{
  "n_layer": 10,
  "d_model": 384,
  "n_experts": 96,
  "experts_per_token": 2,
  "d_expert": 320,
  "d_shared_expert": 0,
  "activation": "gelu",
  "moe_layers": [1, 3, 5, 7, 9],
  "router_score": "softmax",
  "normalize_top_k": false,
  "routed_scale": 1.0,
  "balance_loss": 0.00428,
  "balance_bias": false,
  "init_std_router": 0.00633,
  "lr_router": 0.000425,
  "n_head": 4,
  "n_kv_head": 4,
  "head_dim": 96,
  "vocab_size": 8192,
  "norm": "layernorm",
  "norm_place": "pre",
  "norm_eps": 1e-05,
  "positions": "rope",
  "rope_base": 70500.0,
  "rope_fraction": 0.25,
  "qk_norm": false,
  "attn_scale": 0.102,
  "tie_embeddings": false,
  "parallel_block": true,
  "init": "uniform",
  "init_std_qkv": 0.0342,
  "init_std_o": 0.0,
  "init_std_up": 0.0342,
  "init_std_down": 0.0,
  "optimizer": "soap_variant",
  "lr": 0.00393,
  "beta1": 0.95,
  "beta2": 0.95,
  "weight_decay": 0.086,
  "lr_head": 0.00417,
  "grad_clip": 2.0,
  "warmup_steps": 200,
  "schedule": "wsd",
  "decay_fraction": 0.272,
  "decay_shape": "linear",
  "final_lr_fraction": 0.1,
  "batch_tokens": [65536, 131072, 262144, 524288],
  "seq_len": 1024,
  "doc_mask": true,
  "train_tokens": 758300000,
  "steps": 3795,
  "dataset": "wikipedia_en"
}
Below are experts of layer 3 (counted from 0) of a mixture-of-experts language model. Rows are named router (the router's row for the expert), up (a neuron's input weights, with its number), down (a neuron's output weights, with its number) and show model dimensions 256-383. Each number is 128 + 32 x the weight over its row's rms, rounded and kept within 0 to 255. Numbers have three digits each.
After each expert's rows: a language model's description of what the expert responds to. This comes from a sample of Wikipedia text that the model never trained on.

# expert 38
router:098102131095146148111139060135145168165155111160171123111134142135105107138029144114132121169146145099101127061141182152130118146130096180145120151108103122146143145156088071101116168146094093119175140151095143143163125120084157164089134099145120098163162066192113073133134054094100146189124108100182153147139149127058187147118135077092176093122118123140114063134116071111102118135091
up1:097082131167074131154083133163163148106198156094127202147113130132180164146145166103114164109112091151112139223147094168140118167115102138153120152160154140080173155078173152088168091124159146179140117158119136118131085127120215121190117133091103089146130118176144154093118119167113090138172116133142101138124157173108147083119086182104116138183131163127122163160068080149161114054140
down1:144160087144127092107157146160186189106091141206102120104111166127143125151202133132134140137192124063162146131130137133117172124103093082093141121152132117094123125144129139114075123140114141162096088105153100179132149099128103123074067145140106132096097133092180127196118164147126139128150218086121148110092117071166066136207148137114114133106148039117083159150181131124077128129129
up2:131141134155120074108098153173139146082196131108117144088049035152111151123172136121106173122150060185147109126153089099131129087126144091181073114159189123074166132088126203131059112102115135161100180099139145134076118098156125103147109185136122126129121138205184051095126181126150093138140190114119166166114137128140145130106112101116078193092152166123124199131130102158153124086124
down2:134194109101117091140097184165154130148143169082145080101082138089130128147085124130135142097117125127121140167142122148150073131142095136170172151133066140132120088143109084130132163100122155114153088130116138207110129108119105103109154054116102174112088127114122145141141118154081161135153135052144121144141070157066073105185141108122142101180195126143143078166100127137098135169141
Description: Final -e name endings

# expert 17
router:145138150083117135097126098118127122090184153161163134217155130110108149167152155154135134184099118164108189142142148114116196114146150085168120138104046151158118141124151147159152139047180180134114096115136153134143127166145124094195115115132110155110135100100138188149101138114121110181142140184191086122148169136180124121116068111206130118109088108088116124129152123087149165087144
up7:162148097137142169116086158153167127183134179103146154048157139097130138125119107145160086112161109109184100161131124115142131184107108249092119125102140161152108186160100160132158132074107125098116113101176123108088104158178097152112145161177131092108113104182174133099114099110123098074152159119122129133066103155132234124106121159110136220172138176154137104051196142097143112151134
down7:115138131170084105138145109091143170136107088163166124113070108144152208137140136097114090164109110203071130126125158081141126071113136134106100118127182183096137195108125145107165106152150141129184125144145173128092120117051170110170101110088084070127210133211109140125094135073137084113140107088120101121161127123142138134118093076111131111154108137157157157121089106116119108116089
up8:078106086161101196123131139139105183137113117156128150142126118068142092168135086128141174122156140085128104056125159161096168172189120158113150118128155160122185091140122139160155182188148116109120097093142178187121107164145152102116117184162119157155114131106123093112104187132132061140170096139167159152185135134117103129151102152130134145130133115109094084096111166220204114147149
down8:107162107118100134199036171140137183110136115099149129089098149141145134100103106126121119094087112104069122177166113063138096147141137111123102120139210157137091118092122116127112119130125085121168120116127108138118096091102061137163155137111082120093125153091161083176123140146118086081122151116116118068030132139095150103143168125125143159087155129086175126142100110164183132122143
Description: Table row pipes

# expert 34
router:174190149194131089098153084104133072185084168113114120192082095118131133104146198146124064114181110086092147143117106137117203106181154120175153151134162108112132153128147094146140093098142122138094127105102140158152087137197099162090124117143153097126057086104157121081169109129146173113130166145154156109079149082073111101158135110123217089094076107148149107157118093153092135089141
up0:135133123163079115130061111152165164049160175129116144114145183122140101078141105128149184146124117050125166130084124138108109114148157116108135183123179103149139159144134154155064100093154132105192173084116171100164104158124185063093155060092139178105099152096143129165137155123150144095178123076138143138124141110108150175116167150149157101105118166152123137125127164092153216076070
down0:063147116093079101149103146073083174116120134079178080084118170125132125136127154127198116111132180120170090142130134155180097097143122138151192119109143149083111150099123125080158121138106137127099125110115088130145155152142103078119126145135169151138166164182067092143141171166111078148109184107137093115121093124142201114136090082134088057107115064076075156115133118116085104155125
up1:044110160144140138137098147158144154140160165109180060048098098185153149144131130092070130157097143141101097128169160145172178179153109203112148105165187120119125168151129165154105111131072102125130128201172110144165125099099051082111069158143144113151087167132150115086146110122114155129057126127142165124120086122130134147113133108161133124084165125119084141117124107169163168160149
down1:124145017111066117122141103135066137183137125127161127134152127087127118144157112127140078112127158097173108091073170078155123111121111133118123193083121128103084102156085120122137086102141087126131125098101154124122157121111192157130193160140160136107148154141093190085119147187103139088127143109155145156085116112139066150106135135120102121177170144141179089116172190127117099137116
Description: Infinitive to and modals

# expert 2
router:182148096125117128154130158157079162128098125065127099133107150142110138194131115133095174073191093130108146055166150110125177103143065130165166155144143156162081145108125155091109081135087154116087086125109094148169120115137118146172178157138117102112127141170143110089157088108136082166096042104156095106131084148150153146142126118147078130118152159165158146097100144131084094085169
up0:143161149092102104131129218189115126124100097152111147082117153113108135135152158087127093126121121153154131113103116161127138134150103139121158167086111095186120130132152142094193104138099073110168122179148118064110138123166102100139147139048108066092147119096154170129153098093187180144124154127149154102130165146109112182166163090154166046149123093101151118111146124163120138116137
down0:122126128182099214102115127119149122118139078086136158144142115137148111074117113110117123150127134150088179147128174102112050139087182102154146078107148178112119125163137138125094142107093128129115088111096109124124106127122095117159082086192183142131172082152071136097105073110138126161125137157157157196139140130132102154137085140105147091137092107090089144142062149119168066104092
up1:147114142111183122202018182136120147092122113115144137109099158149115108111072097141121137097135066106114080194142103141153123121115141164101152225092140105161126150093096049105133186119115143105226184135124089154104105123116136137110122131102171158105125097151136146101142127102139139112095152085181159108124084102157113136121083163155093113139149098108086159111153164136136088153180
down1:118134118079125104107121093138138174122124096128118131147111171110155139169122156132170124148119204169080162117139105139159132105147130191116161125161138138067100135102123184125146094108139192093076146074175133079103100082169114146110116143233113136152115086034148069138103124145128166129198062053155150150100160134131125123141114114056171140113075138152124148149112133132172155150151
Description: Leading digit one

# expert 10
router:105096163110115108072141124147137120155096119131165168116148121106119157152154090150166120182148169118093160097102068096186176136178130169088129174183155121120154143115074095154093127116205109133165114186131116068087098109154086182146115127117101172121123196086074172157110142060120108106182045115147133112128084095150073066156086161175143178205122100155120166082133130116135103113139
up1:179115152103098138167118113114144159110144172116160145154108133127123151164161157120096132166142114137197172109151112146124121088133122190179112153133127154211128129086066120120152122098109156159110198155158112124113089211100102111144097166120170116156087129173109134143134129120115223133159142140067079071179113134155101151139108145076083125050108121128106112100131152118131161120094
down1:114130138162092119158138128124119081092132150114090143089115082150152097082148166177149115145209089206205101156161158113115033086121107159146162122137104110147155132190161079138166144171171119143097132142135128151128119177101104101145088130178147130066143174124125080096147072155147152171107136127142099149195189088116111114174159129103124102107134121122040121139199141138151095082155
up2:148136124142119129146126060165048116148134075144130092119152134166155113102162131177156173127107145151177155070074047092075123051162162120095095094156152121069175189164139126138126112071151173147136171123119093132177134060147141130089131097108138080169089124105070103151120037078121128132155134088088127113149141176118124133107159152076144149060098127143164065116116116134095087142136
down2:107117111147078156125126171113129125117100132104108133127112064122122128095118140131096150133047156117136090129149147152136174165115134102114076147101148102120133155064135106075132123124169117178160110130149165151083127140088126130149089144101110133084199107133135065149177157125117109141143128101203165190131074199176123157166180130141073090118216112154152172171129104181137123081075
Description: Romance name openings

# expert 18
router:123135162066113141091116120112095126082184140158192072181161144111145161202161140158097084156144132142073159146115111102167166132132110088136103133117114173156117094105098113143151124075195146130173109159160145107101148101085139088156116141138103156080135107073139173182120137151149069186175119135148088088128101145138145157106077150200136151099085072182144105120164120126134170090093
up0:147118086165206116123149124082175165158154124093144106107115148174109105140156130126093101126102105136072119148140076157138141156131114123103127114130064181150147134125112128201153110103159101105135046119117182090112156138137151135103171102111253124076150170087109156129140175183161079147151118117162098140165154079116074154135171129130120137136131062109152094146119060150114150139120
down0:110207133080148157132174126139109127123183111154122149092146077120168102151131141102134129066197100083130119137161147085140155153142095140096180141129198127134120169101098167217124161101087127044120136195128084052114136141097211135166144097123055088130094096165068075170155110177102160128059157102095130166118100154171135164160099139105180124134130121162166141112137154119164178153152
up1:136117093110128114103190105090127125098147112132153144132123130097123104107132073120169112146108164111149109169160132077088129183122140156127148081095171150111143163141070080089114110106151091164185142140173135116133119108123169090146094125131168088153124164112171084057169151119055100165075127122131159116158125119163165119092185103133154106104070063137165113136125108203098112054137
down1:116123148177128138132158133154115124088128128180155148121122106163101192176168147115165132132128146141122093122148126119138072184142085175090107146145121092115085108091083129080172121157158127150140084169094145082207128135060168143119101115126126115141136145139146105132144161144150163120157168073095102093100155130096146147158112127135084077090085096054099135123154058138125176131119
Description: Al- and foreign name starts

# expert 5
router:194134150154181087129176111120091108180093118138056152098121097135140083119075109110155111128142176130150159131120115127106127095126146134118134167104098062060158072176125169126152147091143063122150077090127167132150078103094105086098106184108154162114108174143125145175113106151145165113117125097088137150153147120080150148139175147129090130175167151164156117095088171095153117170137
up0:123094121090154196119125125145102148096109127146146132062170177145124145131119111160119197103152133143139089142151088144090080097158119119114193130141074116145114140096141140091104113121111136050160142155112146090110161141099095074147185130208113101164123109143099070094183127128174058093136127084159115071101118156143127084156167107137190108117183092141132142121178074100152159126098
down0:073134112110115177187126105120133107143102126119137146110099143150136131043131139197160123114083118134163103138119103144229115131127085094118090165156107077076131168132157070126131147106179096098137101129156164083123184126115124130126059137133122093066099112172130138148126147165168175187089134142078125114096155186117156078063138100103161117125135098094091119164100096076161116142155
up1:123104147123086166087077112160145176155148188142137126094092095211089192085111107142142162070157099152184185081110074122157153045157103098083124140098162137126110127105152143106154120095137073111145153055125107117142158145133143113129155131171100186175169152073130108139123116112058176128144138121121141112108151152131214091110135064115083152153092168128145153137137102110037102119151
down1:142149154135153134064149077134142122133137140109150173105086113136150048115134177161136067136114107087100123166132135110147115063116127131179135140159203146140090162125101137151118143128129070120121111129141144109137127129085151141105100121126097083129075083178131108171198193116137096137104102103147115156122114156066153167128081103110109094123100133145112061128216109144155134102140
Description: Clause-joining commas

# expert 26
router:185122107132113176150100068118166123098137139130166082172068098103159133132036174154117141165078082167086171160131179112108187142095105098155147075113109088142128099163134160164140122074132172146162085104117146135137103089121096191109104094145112124063156136148134110162118151101092168101126054083113084160124150141169149145109152153119088142123170146099130160171148159088074148118108
up0:172146150134105117158081066146146109132105132100138163136126130074137129161124108150082114109124227183096111113160159152125137176111135180104203170118139116102140204154135138060134161069147103101137085163142107102118056165121157152115160127169145128179071099090137164136122125151099148171136149101074177108113086122104153157070116090133135118128127153084056107127171095107097121123189
down0:089151135122131064154167154112183145103070144164199126135153117177161069143051099124135124152111149129163085115171095094080140137168142123145140121096152115124118086150155116050130091150147110139085128190116165148148184105143106132156105180140092148133194135117138064135132032104125142146160145108119099139107134153150118123187175150074072099179089110111044058134133154165166105109129
up1:082111136089138166123120104149209117056157139082136103126148114145094141078099135110124122112138115127080117157086114158086093143076099163074116191133095091145066129119133135079066156102116120158148109149089146125101142165131110080131124188109158136152094123159098146140143094080117124119091163103125114102122139090145139195104108164126107156141080162126138108130132118105129140195114
down1:193150105094100093078140111122146174107125137141127144137151105117133141133215173083106083104150131122187157109117098123163171125098172163155130133154086143131149149092138124124144134129164129137108090087139091165170134158127133120113112108083123153143106104141105170121141133150123093139068049124167101163114159057164113152127135152140092152088076190117097151154123125131107124141130
Description: Final year digit

# expert 33
router:121119143099113085106139112128144102120098137061135111088078116111128127115149077113154153111075126097159080078142203168134084117130090110144119094080137103174165176097127141093129113171075099161165058182133131152084075091136179119127117154145209102134022115105149160089127142135175152170081099166146181091145130109124080178111133093113109138110112129063150144134096196116077109131126
up7:165139162128127112125125089103077114090154116129167122159127111131112099153113120178133139108106142131075101145178155084142126106150136167086096127134114096154185134107115146119092101160125080104132161125088096126141134145147098164108123143104139152095104150127147120108108135131135084202061132108065133080117139120127082055160110174074122163106092076075145136077180101150035073110149
down7:086124115116114132147081168124142166115086130142127178142107111146134077130111174159157150135048084122112148181017153081114134142085119089110083093169117072143094136108088119184124086144094100160103136108229168168161170147169127105081116169138147165130112136143167108166111074054066114146123136192097179119090164155193112125086160147183110138170113165209101140092117126181163122170089
up8:126172118148138105120157152078106115111102194143141157151055130100145050211131139150128089101177094144189128126138110109135127170091103107112158117072110150078146175115124122178100055097115127132143139088132171102130114131141114128165185182152154168124144133109141119124134138158127064119096171086123143153162141156094120169090143116090207134149129122074180122114120169096124178083119
down8:176131177074108125157167070168135111129159160135120151094145149172104179091084134114077139199120086098151111139100091105132118117128195149147125125149135113199128112174063113092123139143097168160189160104157124164165133152117159091142154149116095120113151113124097103157118183133126102150128066163054102130125144073152129058084186073169079117140179128112103132143129151125167115098119
Description: Word-final consonant clusters

# expert 63
router:157143110079116078066150097115092121119196162148139084218152164113144128203152153160134090170133099156070160125151154109137174088151133115133125105114094154140143152121137158117158150048155137143115112084125178089120141124162115107190103149126114163087140124088123191094114128117129100122184138159191115140150155146164157148115054128215083093124120091094140124133147176126153166098131
up0:107119074146142091170136124096182115114141082176108082138143119136098091101168115104162071140096163116128193141135129136091151158122163145197097103118069061118112112062084110163118195161108070108090045084166105101137163157165166113104115140144120098093139106156129107127136122134124075105119111135036113096109122100099084157120154057112182175116126119134101147134149129106123143142080
down0:122086081123150114068084138134099076147159105149127153148123102114136111099075091096114165130151124131134124140099135135115135097151135093076138144092150142184108112131093169118120156149075042147122121168135075126139132101127148140144116076143108120146148115160160153135163190109135136178102194132131168154130131102122141167094126172134170131082169144127137148126204148102136085175150
up1:135099117158154124129062134139131111095137106137076122069078131162098169131131110155098121156162199153096138116095159120141108104137097099145106222157105122135146134127158158107144108097155096207129144135117105107151127146145110147104082095142165095094151112161163076195165140145133140191130127093105118117106149135119122122147135111145108087126122098115088063092131136145149115120141
down1:141118165089109107131123098168143117186111111119166101163165147094162122114158143091169132074142168123157102126175155121178138106082145089166090130159119093157070100080119093127016159183179124118127149137137151153115185112146210109105053116179125128099127153082094109120128168119086130087134134151058136151156100141109145144102113212136111042093100077142100187143180088112114122121152
Description: Spaces after separators

# expert 40
router:092129106099101199138109079078123166127121198156138163098141179130144146116167137157111175099124159152201105116177189134105089159098136116132115104154116120085108180071180112130149117040154174124180110043170122131128135097068123128100108072108117115142163100135126141175116152073119072098078136109145132102133143127154136117106154146120094100097128128075113045097147107112126125090142
up1:131101093059175151089116115141183155102109174178134177131208130161204137129176033108093125098135058159129105113145090117140136128165113117162155115091107190140149100227118126133105197105098073077092103116049222120161111177137106216126097126148141097096198135109127113103163161194126176124112118135104087152092102100152087103094079133131153174148145098105140105134108117107176075099110
down1:161095159100142109195127139155131144143113119115083177131120123114104113056116081123128122179156119141138134195101156126092112160123095170116122178167147094167098101067157046135093209134110119105123164097136106117147099185089134120152128094180131089138146136142136098061100134112152131095140061114183072055120152159119121074115101163086211131150138126102157113139118154124189087134121
up2:136118115163110126106149150123125105096169140135116118148139055179125119120106153109110140139097166087138145138164176176119126143094162108122161130143182128194149103146123074150156116168120073179138220124155120144062115130131141144136114181070090086081138168108103124082094128090189131080082118141205162132066141086150129133145132198175159166092131131188154181102157114091050095115132
down2:143161160114116164121120138128114187200137147144141169165115151046146110166150138135135104148195214110135090111127132122107134105136147111145162113110138148119176127147117122097080159175160115152097142140173161165134159139183135148069114118146144149148120108137133122106158138082098088133116131101128119045125145139086108147156118158120132106151128077062137100171111067099113156077072
Description: Word-end and clause-opening pieces

# expert 27
router:109146101184125191112147094140158131164099172119144084162155108155079129142095202153129128158181167160107161110159111129169164119126145163176115145126108144137122174122166083126168105142168133104073136177167111130178136183166079170165160128134107133147113175089144068127107110113159159153142159134185124117138138040167090116153139137172173105127111104117128093169143067125139136095103
up0:145158166117172141151135081111158150135089127099121113112102084112153187169111099123093127158132122123186046093119118098101157107137175124088140158103142118118120118086134103062134102139188146136158099100114140143111180142038162046141085139078113125160089124152076103157154116094133090079140136116188112095120127177124088166136209083109131156119133129167068145120123123109129157088086
down0:145071140143090103135115177144087131132098199130176143186145183107154143141114157112105167141169166128096144169073166134177141139140216094168093132092092097134144076122098116193184092125116069132087172140147120130134128148167109182121128145150120115200150125122139181133044111080164130182086156170115112117125188163164131118122119191145094077120168102141096125086149109141110056128130
up1:113178196184142182141145067168154129106124120100134108085117117098129096131138140115071135125114179057155197174185177133113131151102203159100169129141096107096161152147103123118098155126129129173124088081109126129092141116139112122156132089100142083168098047168098087140072162105140202210100156150115171131083133132079133161105100128149103140154094116144100157173138151070121119137110
down1:139076087152081128088132188092174161128094102067119139157143138199083094172147119136158147018087173096053144085096139133126140116127085154171058109098139174134134147130130119082134182087103114140112155120076095179106103108182144096145142174200073247155139151185140143111082080123078061123124163088169091091115152127160153105160156164135074081187116134084133166130132113143079125128130
Description: Subject personal pronouns

# expert 43
router:156097135123133164146089075138145146117150178071130091190095148114135140134115184131141164119104089173091136139118147175123146104112085117151103127152086141109107113184129093165129120143120157125091176098148114158154066177100092122163096089073234185072157107134114119146147077135104126129161103085113179123128170123082163085114160156159115171148157143102084106115138152103154129130138
up0:098098106170089118121097160114114202105090130112165146142085185127125122104111129107140173127106148187152142160112118136127105151131102113160118121145158162127186149124142100097093134144156145071109167143066162136111101138155174155136147149091122150131177139209153168177100103188104108149133109150121105121117163167109090104209142160076117180166112143062109080122126101123187139151121
down0:098098128119131101090141104161157131130083105165139120153117109142109162163164141146126194127157137102114120142157116105126159129161153176225172109118189145143094118119136144123157174150089168105138144128134121106152124130091120123098092202126082095035102155094116164178115119129136096100163113155098154142146164116170149158056137062115073142085109072139147118188136129114147173175120
up1:159120113139131122141136141102126120126119115138215134098094138158125176168140159083100097125130086135137141097207148080201146106161104085104071100099134140167130186125115158159094100154123108107104124101100132165111117141128124154096141100194118109120125112113131133054066136148088112105176120116143074122143121145111137112154061161138133151138123112136149154145130136138077169127116
down1:130136114172133136144166155122128064127142114099143115184116112083130091190095121129181176132125096109118142069112126207100095097133072170221143155128087104120179095160136093158107125149091135155070126176145120098119113152170148098074089120105157104084129133166093170156113121133163152131149133094126155134085122086134091102129094077097149105153145135128135147145164127150146137163167
Description: Digits inside numbers

# expert 36
router:086162125120123140115119147119161165120095159053138166163142089129108130104151216153152097082123175087065137086112153124195154059133160083170112154175147118115158094118150119138168075154100150098115148154214117083159030104166116097124095136138130104162059088126136149114173167166117148139161152143116116122038153054108102153134105110131150074096136060116160091156116084182098139125132
up1:153125148154100174155108132105114115110166150095106109128141159112160129150133175155148097121140112158129140121106051112115147141103140139124132121133155146144142118062100102115103132163136044122095125111131103190140120143120136148109132159112117185177119100163076098135149165124180178038199112171143105121159121154082157120093113137113199060114111168166151140143105085105114117133147
down1:147174133087118118154208114143162175129140202098146097156101123078149102105173088101132115166153150127150117131059130151129153111115204131162164118140117122161124152121104135103167107124075125110202146159101119180192176121109120167112116170031081144138155132074147144130141131108128104107141124124101095070120134121097143164172127174103126111170107145069123123147137117168124187151125
up2:139066107060096101124148125100097097096132118141110125170123114122145085077081171123139142061111123090101148159141112124197112093102123187010176147075074155100101124131169149110163128178141108117157110149145127180115127100130142113125121159152153145131162062133132152173157088106096137181123160157084124099105201145080103157087133201129139069196229101053070176157087151090162126173150
down2:116140072156173100143142116138149111131160138200118159078058130108081077138117125131108157136119088168110122169136134129097144120063152126143087100170106161167081112154124124100193130128172157120090133173130120127140131141144137126138104103083155142129090106104098121084109160194099154089119145173085117180152113164116116084047134150104101110140075077111147115147155165137160088220142
Description: Indefinite articles, determiners

# expert 46
router:168166163185159080151173123150097055185181106147109167106125125103137057116131118127119085179151175193129174097100068113126145136183151111122117159125128096112155078166098165177166147142093090092175152090119198128119046139103118115091134154139177174117073100094130177144120118104118161123147140082100132140155166110058098138116125143136110144187093110156156103042155165111152114152103
up0:100128142090058102091044122096129161120135154128105168141122121093090194233102095119181168165066116132146149171092157164186132095100055102160133043104086130116069115122148149152131188129111145148136146129167112163146162080083058091131134164135127168133172135065108107049099112111098199118136121067139161143135114160128101189115156124184155063096180164162147166166111121109138136101147
down0:114156195120126174147199141207155148079132125131131111100148165137162122121090105143100111200169109131121128140088195070098153131102243130137130170125132070151164149137102166154132082142051113144123139180141107079126127133170139125168088062151097116077120162153119159175127143199135115145157093145045100171168141106139126134130136130120154111116098160170163167108129114129133092139128
up1:167148100158118082119135116145133114087196108141135166103129126186150164093120074173148105159139160145020179138149121137124060107125186121143119094086106204148101123154158110117108173166117111125083142093157151120108097171137123185123059120183074131111115171128114075158108123123161104106141109117128136088136170069157141150115111159136085090116110137175044130084166113144097136191098
down1:023153106062151139073139133163132138154065139138180082143028182148075085122084115114121116143164179055146202098079078100142154086115135177121126124130142107191112143132163197209150056150150140170097091137111085123101047163115117162145143119108106131188237096143078143164128131127127130146143106149167166141115158097123157122128071117140141102150131104137133123133109104131138119191149
Description: Commas and semicolons

# expert 19
router:160155160180138080112179130171147124146174060142162163115115140091103116150121176146140093078182168118108137164125163105100117136117154122175128113104150146132144063091127130095170102157170145145100165086136191155119124163156112086136099131143109161068151112089127151132124095108118072193177159083098099170062112139137152068138143158154174180094159091103163112157149185180130129102106
up0:136147123110091151147137115138145133080157121162153153230198124145150140109146049145149122143147197158141149079126105188143099126127098076111128129134149146145110164117116169167130102059126156114186127131118147159127173144070103157108124135076149147090154134098140048093097107094144136163126208115120116129135138136153122122135172135106120071171089134165111192072101108164143153071119
down0:130064140161115162142137120155144141155088117097113134061091126118128097156105101158148130036171166143161100100136132188081175130129144115046160110082174146181156172133153186148064141171120175155138168138089100138222153157100125120127149125126137102154129068095142109160107097054135109112122150164131144110163116183161077106118124126106191089074174130161132142153108136105142124197199
up1:076162134147135132122120172179158157090086183158133170114106102135112103103116127097198118153071128102131126171183140134130110133142117154098179150159134153174130101090142092182095141107156090072059095066135150159080128107080149152073102106161150144115178153138126129145096150106181080094143124094133092135129121103141141091184096105141055075120097115131126142138177123102109205049198
down1:180140108133144150146112100135145173160162138130163120102110219114046069186180110145081114114121146163113163149099124155124128099079124135133161136139150126093135167174136215074117157174088177154076108129120128154091205179093146153039097117118163171122085118156139144071133126107141143116123101142150147160087160058109115115077129112121128094105127169148154126159175095100158146149137
Description: Opening parentheses

# expert 3
router:122133161152142153171106091087163125132107093153148106111094094117083146129104131093122073111101153153104096099095161155164080141129091103068143160115142151124150102126115079166092143165175108081181106179090140145115161097081097081060146117153130115074133163127129120110178115155100092156198111134101148129154090127092174129138112093131099116171092106196021068096161087148174118195113
up0:145083133154126125112136113106137137140223087130111160123129169142161145158132188150143172152145135135107100102082102104147132139148099175176112132159108167131117123123114145069139134114103103178100122100148074112130083159156147063157077139151090104169110141111136108166111184135104115190119124165200129097119080109146114163115125125175172112092136062170143162114130115150099043170067
down0:147125162111149123078084145042154096114154140099108129150027126081142079116111138160090183065146118156150136134104113173128136122119154102120155106164093102123120078076112106160037106092105131110132114189113072154164093091136161097101128131121088074075099165123094088134117077172102194098140120113103141108139090144144146125146110099103144143169087119140172186108090140140132194181093
up1:120111172138173138156122139151096140153155181151113097148121118103127087084117074110182116131149120141129095094101117119178106183173162089169089153066121142129150162149123042128163119092113145074095151145102207140078150147144167082134211076116115126120090139133097141099128165128103153099166160154092115132122119183168101096115140121134166155131035071167095109139138171104110095181072
down1:096082129111085199127117090165130141093132129153091192112114122165141123180116131135114088127108183094129139177181182095106131124141125123104144128127165112111172055164173178097101146125116117105131152084140116092170113062175147115068108150129126132117088132132140106084062175168147104148121117132109192117097144147113127134117053176115124126149092174128121118201132148110129168169178
Description: Name-final s endings

# expert 39
router:143099152115117131158180178092106155121179115084142103145131180103159132198122175139144148153156078142103106088174072143141165110175065116157156158160150131141095053165138142159087099147118113133086102107183099144178058171145114096177195117130118113061137121111150117172144113133117083141100064114142137113144158146134141149156112119102136174114165161121134129043142124144117137128193
up0:166191131131125151083164136165189106175111162109100120119136142094131139079164096129166163108069204160102081111159133099142050128210108150140102174156155134130175056107119105150131160065116142158139119093136098098094097100120111170129113132165105181114128162161112172077073073105144176055156123114102119143107134117123107157115145124133065153117176090161122128161141119154153132126095
down0:124091113094143126139117135069116126147124124130097168112111064159179188125121155101155118123063116171089090085048106109150112102145061092123115176132131114066056106125109209133181082089108202137120121153161115156155114149111084136084142136140152109131165150118095103112121132116097122137151113130059139192149108124102088143088164103174140156139071134108070105056150153132158142075122
up1:176139221188096122181167076168127121123083198157123126167128126142128123115135113120121126129136091140185163100082113203093160127143100120129094131170113105118108112113147053158107116111140175204167112157145123167097144162139091107135145213154179167101122118131112164149152200066104123131166074095115129206132148137109101126171150138104116103114102162168129137143165099092138146062123
down1:107128098115176102132108136136116148106159065117096106150107120177142082161135062144135111143171155109151095215094094086149089094106149101080187126144099173099174136117142147105152151114109085135115128142144131093120139145144145135133120132152137130097142120152122055196125100104097118142170122124101129126147115113167148082156116156114115131098091064115077170110116168155093108076137
Description: Leading digits in numbers

# expert 37
router:123142119093130158079087117159136101112183169140151104179113148107067133207093190153155091175151086216081111084122152120162145131128067106092111089136116155122118161119119159109150151142156119136119160092143188044092138155095170121153111151133136184110109181101131118095110062118133097108157144164131147170149176149157131136125146101094110086127155039172141140151117152162171088088124
up0:099138133131174164096121187141077143136105113114197151135125043108139140131110130123143093132146153171125125107136142136109081173123161114162125154122179177115157157086132087057205165154114108125115061106112128103141097123144175155074096134193105145137107140194089133143117081145119104095116084120104153147121152089146116120135099112096195166140137114131077133080111106138163108139097
down0:136139151107164105108109080152177160126145153148155108121159147124166080137167098121123101148155139131179054129114169141126084131075122109139073167116144158135105125148143054131120136120117189141100115097120084133140094157182045090175087121202155140109144108168146114141134139134117144146085169191131195086100127120153115160147188098107151131096104088120188100077154128125112116131108
up1:094131134078073178132131151099120103116165116137155143123065149169131102146134127133130193132147056113150114155132104138138151087176133143139128123072174097151150131164118141162149154186110201150174194091130107151158161147032084133195138165124172108128106047134128130138098124158143090172163096117160092086124121123158129074120090159169111137127149122188139113093092095122196145133123
down1:119138133111121088102126154055135145161133154209115177104135076215133111145111160131111189139094149085083141132155080112186105130133143183159119178138136050108151122129114144131116113143127131139091100123036127141092156143206150127113084206178044099131106133094126116126094130104133179069098184123150174139142089173110165133093189157142109082141204092121154110114108117124146078098134
Description: Space before table numbers